config.yaml
d_shared_expert: 64
moe_layers: [0, 1, 2, 3, 4, 5, 6, 7, 8]
normalize_top_k: false
routed_scale: 0.707
balance_bias: true
init_std_router: 0.0071
lr_router: 0.000912
norm: "rmsnorm"
norm_eps: 1e-05
max_seq_len: 256
max_steps: 7038
Below are experts of layer 3 (counted from 0) of a mixture-of-experts language model. Rows are named router (the router's row for the expert), gate (a neuron's input weights, with its number), up (a neuron's input weights, with its number), down (a neuron's output weights, with its number) and show model dimensions 0-127. Each number is 128 + 24 x the weight over its row's rms, rounded and kept within 0 to 255. Numbers have three digits each.
Before each expert's rows: "mostly gets" lists some tokens that are sent to it at least half of the time. This comes from a sample of Wikipedia text that the model never trained on.

# expert 33
mostly gets: " because", " Championship", " Cup", " help", " Racing", "—"
router:145149156134142157152097078130147108097113112117150121124123149151091118131125111145144144130121126140092176131110174138156086112078145149125145147129098159112142127142151092138153125104127130141080139153101132091068112155125135144127167160129136106159163125171110114113121097144151163116116148167152064141096088090114102142124128114146081127110115126131099113082152138107100128123142
gate11:135154126080125118134154077143129133180147161128117119115099150146148120099103132124096124104109135195103113105141145167171097087091131124121171104155124148132118103116154109069145107120139136144080124148148150098147131143119145115121133156123136134132135148091134129109126094143169127153152147150166167111108115124122129133140092104123087113137137126142095162131199112096111092112118
up11:125140156133105121132158132133127106118105149094122161140170162147108113108128167086134118114128127121155150166139141094117123109141070101157134115105116117170122134131140106087112106107112109110145142140133138124122165122128088131135150128128154142064096069113086127111162197159113119132154100127122155073084116164097133152127127135147153119096107147132161140146155146112083097124136
down11:152127129115146092155148117154118132120126141185140134119090102126127116102132159149095121116153134134133108141076121087141145143100134160138128120077155125143088117129131141172088146147151127175093115115106130122169124126164137139149124129113124110127140169097117116092139128162132162159212130155158113151114145160120110109099114112109142132091113151162081107098137078136156094112122
gate12:140153136135105145148095094169136087085138129128136129109103119123110107145109133157109136136108152101108184108128144133127112165114148103117133112113093158063118142119166135186139122116114122123129141157116134068078135180142123103125120131100135114140155106192108106129122133096134169115088122125125089118117100141155081139126117128172121126117094132090119168105142143142089131145111
up12:123125171120093147101146154127127174126150119148141108144110115153096186118124144137132127131089090146105123141139108122098120120117111132106111098110085111145116100142121137199118093141128150132109134135149156124167141180109158171137165156126135118120130104133144131110129123068097099100152084136120146119105150112135176139172140153133114164155117132160072140160116119143129109139179
down12:099110085153145098140109136164096105099116124144115092143120143143111125125089132067114159103128166114151115102145154130126127109179149116123143095152137121139166122113149106125080136119107106147132117119126096117176125127177140065132168108103168149068100103092164115150124129150130111141115147167117106108138143130141081111116146103114151108130154145096120135124114139174137156123154
gate13:116144102116110136118121100119114116117158117138148090138143111120103158076069133123131120145101114131123168123108160132125132102131137167151132148154093152111121145109183087139160109089118152098129159136118113062120154178118111104142187125106120145099174182152142139098088125159151127132080126150132089103075114108149132123119136121147100113126133111158114126113132146133126117137097
up13:096119126097168124137117166131108113118090111110130140115128168130133119120133137142156155111168133128104121133124151085107164181130112079111140091129083123110113091130093151137108140116116080113116152116159094143110103123131078116185148122182105143143109148087123113155107100082102139152134142106104150131132157158137073111135108135149138127114151167126151126112123151123111095114180
down13:099137124130139139103124128111123166143136109119121145081155130111152128077162158140159103098149132103114154150143119137137116121057131147150131145124166123129103112107097146131164136144089141182106079162127128112126144161141176165139176158154144136140156148133119081159151095156142145145144120175134131122142131134106083123117088105142114109088141168125119104163149107121117088110113
gate14:147125141176136151160115142059149158121116100114105100160109106156129170174142118115138151109129135147059164139097139136134129119133128124121160129117123115131144142152160114142113114123115066156087127110137118127114071137131083140144102124102138128119144094132101100144134156107105141127106142188143080125065114157132087136164131135080125148124117134131133138092133139123153114139131
up14:111115104084184140068154136127123146150128141126099110081097135090061110118142155141118141074135147121162115160109121107131138101101083123139131119149122159138115142125112123141112187154157116148116114118145139115131171101117133159117106086189137179109087167159149122092094111108112145129138119114084110127144148162112114128113142105131134120128109134110100126149140099129111136122141
down14:141134143137116101081114131129094108113127138163103108123101172175112107174137131151108145146135110073126169112108126154107107116166127170105138109128139117134105119129129137147147142110167105122122193134081134086129133081110113119097083121140126091116137136129154126132110151118144148117122111078137130155155131124130162197168147151114111113137123111161156146100158111095145158125086
gate15:122133146132154118143073098129170151129136150134146123109142137132105149099147124130106128123144133121080136140099121159136088121098118134136174147137087185099145095140162121159133074127125123162113096134119132142121128108137088124168160112140158111129149137150108074093090108183111144140140149159164122098097127151131105134090091111118113087154113083150131159084132152112139130108107
up15:138158137064132137132183115162110086148155137122123098125126070136113070068138109103145132103120112141113162141138155111136148112135132143090110088107146115126105117142147135108131137079124103141086123146139143141135162090169148120142089136120127112135123124125149158113138127129073146164160076122087139122133159170167169106158161108133118131127135159146143110129150116134116132128151
down15:115088113130121129127121081113115084121138140151091141109163114094118095125127114133162118113145114139097122153167167086122136096097072110108178122125129112160124149083155139124120142126110128121119112187121127119118111146155159181173118167130130127098098141128140109172164114090139135115124138144132135165133107143158121101112160150147122104088133148118149098154120191118090116110107

# expert 44
mostly gets: " all", " other", " more", " most", " many", " some"
router:129135144153165130166144094132150114123149092130105136111154168150103161123160134150134117081139117124092163154125184147156128119072135146090126146145091151108144099115163111153098105098121139172121113158071100118113127157166113125128178173143128114134169087171148120119090124131151132114122135165157088133132107139107100150111137134158113123154121122122151137090156123145123143135147
gate0:120117132145147185145157113147153101080149133123130119108139086115107142116145156077104096139168127128140153154114149129158125131088125153119117114154110109118135113142129105156117107122133157161135120146134127150125135164116144112103150158151160101105150062140150145076073125189163136169107165137149115118140108131095123148126146142144142139119111112153140162074146164149154136148169
up0:134145147118133101162149105122111105117136107119141113146067116127131125125133123090119118162116131136150125149160135139135132143099116204125118119114086128169082159136149111112153106089082123116121164123167115102149188113178099122124120143146102107196116111111162135123133095144163156084093137132152155106112139139147123141120128102113106157124126133191100143112140133111122161132145
down0:129159120119152118130161130122096113158134138096162110137134108141123119145092127125138146116089134126157123136184121138133159105088114115121104123093094150125110151114143096127140112100084124094131137065157097083170122140154120131138094114094137106164108135131155147142107075155128141091146119100130147139107126150119150105115114088130134156131178132097118131138069099120194098153161
gate1:120094153121178100120145127115164137171137131125123143115137157153081143178127157121127112105103131153107096107113157141165159116111130155118129150187113164138131180083172126167120095150135116116114107117080118123126135128149128144155098143136093114141145126165140084132111107132137129102138136151148131105088099114087171161117097119142088112152106102147131105093111100155122110094110
up1:138121124094134165133098117167136142129077092116094134142157113095115097094169097148115154165090127146134107152105106122127142137111162135121088094105154104152112151145109152116105129133142117143150126119170152150132112103158144074169115128120125132121111135131117121174147147113139139114166061113086142094176105141150167105129163118132160159110133120132104115150136153149144177141159
down1:170126118136089112123127158144146174118111134183111094135095141118179148124107148154127127105151140162148125145094124158169148142120140148155161130132116116095114118118120117132133161113094124146091131187122177068123117128086117163144128138136170143168142121134119125121141143140127183165180112172113161112098125089152104141128155138166117111142127136136116155103118112157098124121150
gate2:135114161142106115144114132078119088126098127153134114099145118133106101142153114091128089152149139108128158198094183117113130149094116127112126109144132163121123179141158135167079132090133102145091131121144140126099148094121111149143172095097132114130136104126136103124104152128161106129109092154116108111162092135133090159093143129139131110117098129128123094100167116119187142117159
up2:154111130134121142110124111133095103094174140132144129091135159118065187130141107084113117129080132116117147134121188127166101079112126143114149142143140122101156148140164146125130107089121186135103116145107089111113124135107184154137117117167102093175150128148155146131160132114173112109112143143150123153151121142135097138075145147128119132136116129123134095094124132116132137096153
down2:158123156144167125138170114151124144192104125134094149100150086136153105147119088181150122107113111139118077145155137115153131125112169110166103150170121123113142136127085129145129149109126127123100132121182138079100115132113097121157120142091105127114141129167157119127153129141112147130164089144131116109142082148104146108105129106169134136127087129180172153145143134141135112166114
gate3:121128145163116140144119134114173134148114073121124154139154140136144153104140109140165108077130154128098156096123127125185149107143109076113116150121155147133137137098187148126106102111151140094154126106082065113138120098084127135161145157099126133127139118103141148093086118107146132092136159145144141127108164097116131095125094103135090128163091162105132135135159130143106110133101
up3:113113118111136099133108120137082110129091135114203125088082114146105090104095111178130161149077108132112120149132117140108144155088134165158137122145148142110081100148114102140169100114106144115123125150147172080142153134150163124177148108122135124145109155127171141149137127159140178139160139136139134144132119123109146143127119152101094108104114106145145142129149103095087141106136
down3:152121134076130142098101101106112111134099127145132109100087109147121079131111141141138102120124107151078142038149103162127147141167149166159126087110122136071133126097122117118094134124125136107087142133128135137140125095145153158097153137123156148088148127132130107128126161139131183149101138140119114130131132115138137134109134139103109151125111144149121121175159102102121134092057
gate4:128099173103136107119133109122131111145162125146106123131129167161151151124180095133097090102136116141126173139145144135174108130143076138174122106145108135106141100103175122110086099113119112133147136151119105138153175138165130141152166161147150144140126105149128107132090086115134124165125140155091107109136081108134169147088075141143114118146115094149120111114112107123132075124104
up4:094102142083171086125122128157119117131149092130130121143143133125119132152132105156091071076145149139077139150135140134114088152095121155120110113128115136104131112133115132165104145121127118161129097190098149116144144109179115138188162155113104142158141134155154119139145104095109118170151086138151078140112143113129106111099119136171125153125120103154139156140126109130145098104157
down4:141140108144139141110101158105122142142144162107175130101141096121116119120131167133151117108113108104121104091071112178117120111143113148143149134148107132112095091125100110129155128129112152127100160122167122167127107170081145137100111083135189093127161136068121105158141115143151139157100145122155155128163149094156133136142145147149119085155166164168138154139133155113110144123120

# expert 63
mostly gets: " This", " no", " per", " same", " e", " pre"
router:112140143132157123149125133115130099142150107114158125131143162142113148064115154145166162125132120132064148143138174130148115105100135127085122160124086150118162095119168112135074107122109158171123142124092074131136130152149113123125179167144166143121146108117160088122102113151140152118093124167156117124158137121118084132095149101155111070128125154131127128095129124148126138142143
gate0:069144140127155128146159158094088125102118128110112133084102124103103167147186158070131140139124134149109165159099138107122087151135117091122140143116109092153123124165106122113108097092101155160156143153092098120148122130147114150097124130124120105189075121128163126122120111159114120162116093148128102122145101160122111137086160139130181129124133143114134108133119147134099145118132
up0:144077117121144123144104141131166130149155120133109136163181149138132148107180127102135155146139171111137163133103070137089142126128145107127122133112126140097105121118171126162101145150150125145141125119103114148179109141167086080126149131180147145115122060135142129138117104133117134119111122143136121120115144142138118084090167143128157114128153152134190121119094171111114115141173
down0:141163134103141098106167130130122116124123123154124116127096125179104105144099110112139121116149102129150123111098093127148157139149125124121115128138140084113132150112123174105133123080150099113167142126130132159166132108140102144124172122087183174122153114107136106111068147116082104083128136101120111145125145078146166151155131157134168146116142084126128109098159152121137080160158
gate1:111071110117141130104130127096157091109113131108147127129164135151085172133100174122109104097131111128131136064148160149113102124125094132125129122151119146134157088136151087158148128081119158142104147151130124145119111104100109139132152098140196129162175112138154105104142083149137122166128148162133150123136121079135101151118138146131093136114116124172093137088125123099142121136158
up1:100134101155127120142089130165127126092116179124106142098109137126147130147172099105100112135099150143154146115108111151147132130130150127147151139135157099115107170145139118102130147138101120155132172115110156075132111138139129164077098125081123077120124133176138149120121121105100083061115146123119123128119126120126138150196140123076119142123163090105092106137118138136101113128087
down1:087114169129153167133096103134112129133081135130148092143113128116133121075151117123132103142122131138167126119095125153092171137095097119116100148166118141134157119130145080103133142132145094081101121114092135130150112093136111138130105108090094116130142142155115152181153110093095125107101062133126121117087131144132074093148121088102163127130131111120093125131093148133136111125092
gate2:063136115136192115103117106139149134152093140163140151122120104096113092153133196144094140166114117161131121123150158141129124120113165104105109150135120180145149134129116096101092113109103107140110145088117101148095088119070123160160109146135153124103164098121129090119090117158130105148127149138121095126148115083130091124145135107111124098131096140125127121143108128153134142160108
up2:138135131169159133109102109076146148153157150075108165132156134115165128105122157125133102136100105171128131071111111121127128124121130075138145089121127153153125159150141128114147151112100154118104098134142144115068102109135143116135113146107141129161167152134133160127148118121136130137141173119149115149153115125138116126151127120145159207156143116097115137131131184152073122083110
down2:099127091158119107154161112105133083087119108096148075123081093132154079133103128104107101055156098117150114118084118136165128109137090137148127120099124177133125140137141131147154132137121099156144103166126138120114098090148144152136116115116170119112173123124116116085103165136086136133140172113154100126145134114118095098120122125135100142098134125124132121136133157179106128121110
gate3:154157156178096156146165115140100152161077148122160157129161142137150179144084108159144137128124140152134155106099160149169125103141151139118133124138143136120135141135137152128113119104142082165085154140143130151138144141146139143099155130104125075149092169140133116095109129110157131118126128159148112100137107080160112135107122128136064142091127086161133114146127099086149151125140
up3:099142064114167171117123102155147147131152143127143107117157119118106109095154088131102122133160116165114099117142154149129120129091120124120120140140119168083088068137148103100167105173092095121094127103090126115160101116104126112117129103121132101134149122160134138118129064159115122134094140122153115177103135092156143134172117128099101076137130130138122148124124123107107152151130
down3:111113125155169143138087117108153138095088133130122098138114093132139112135073114120141121123165161123163139146100161102119139089177106128163198144188134113126142138155141140134164117113126157176124126155118148115106100093147157128151116140140090135129180100157097116138122165131096142120163102130141090124125144093096090104146160107123133120110155102121145116136094129122153130149141
gate4:137114081115109110135149112096121096129129090132163071176112124151109127102098120119145107113097097115122135116150169129140136108137135132131089144116096122127161125156135141126135119101150090127156120128121125088119137162172107155188168103182137148139129137164111076120143104156132139090134108170105096142124139131105113125122168103155104070141129108097140117119107165140137162166117
up4:155104137113078085109192127105104141160176093134125115125127140162150170102099120126152128113105136099134136131101124105134120098140134130102145158138095138153109108108141121138110171111089144140157145128101144141185119121128112120090159082178120114080158127127102126110128103138108125121115133133112083155147158156131128135144158157141173079141136122081128141125071125150130136124107
down4:123120068101130140124183118127124109127111101113146103151126108128130076129133105098106135115066143076164112125141139113090119151170131192124113124125147142120121108150161180124151102149130133135163116105100123116128175114107167124150130123135094142117158151134188092141110145104137162123166133186118142134152138111152110131128140137124133106116109112143169137123091114148125133124179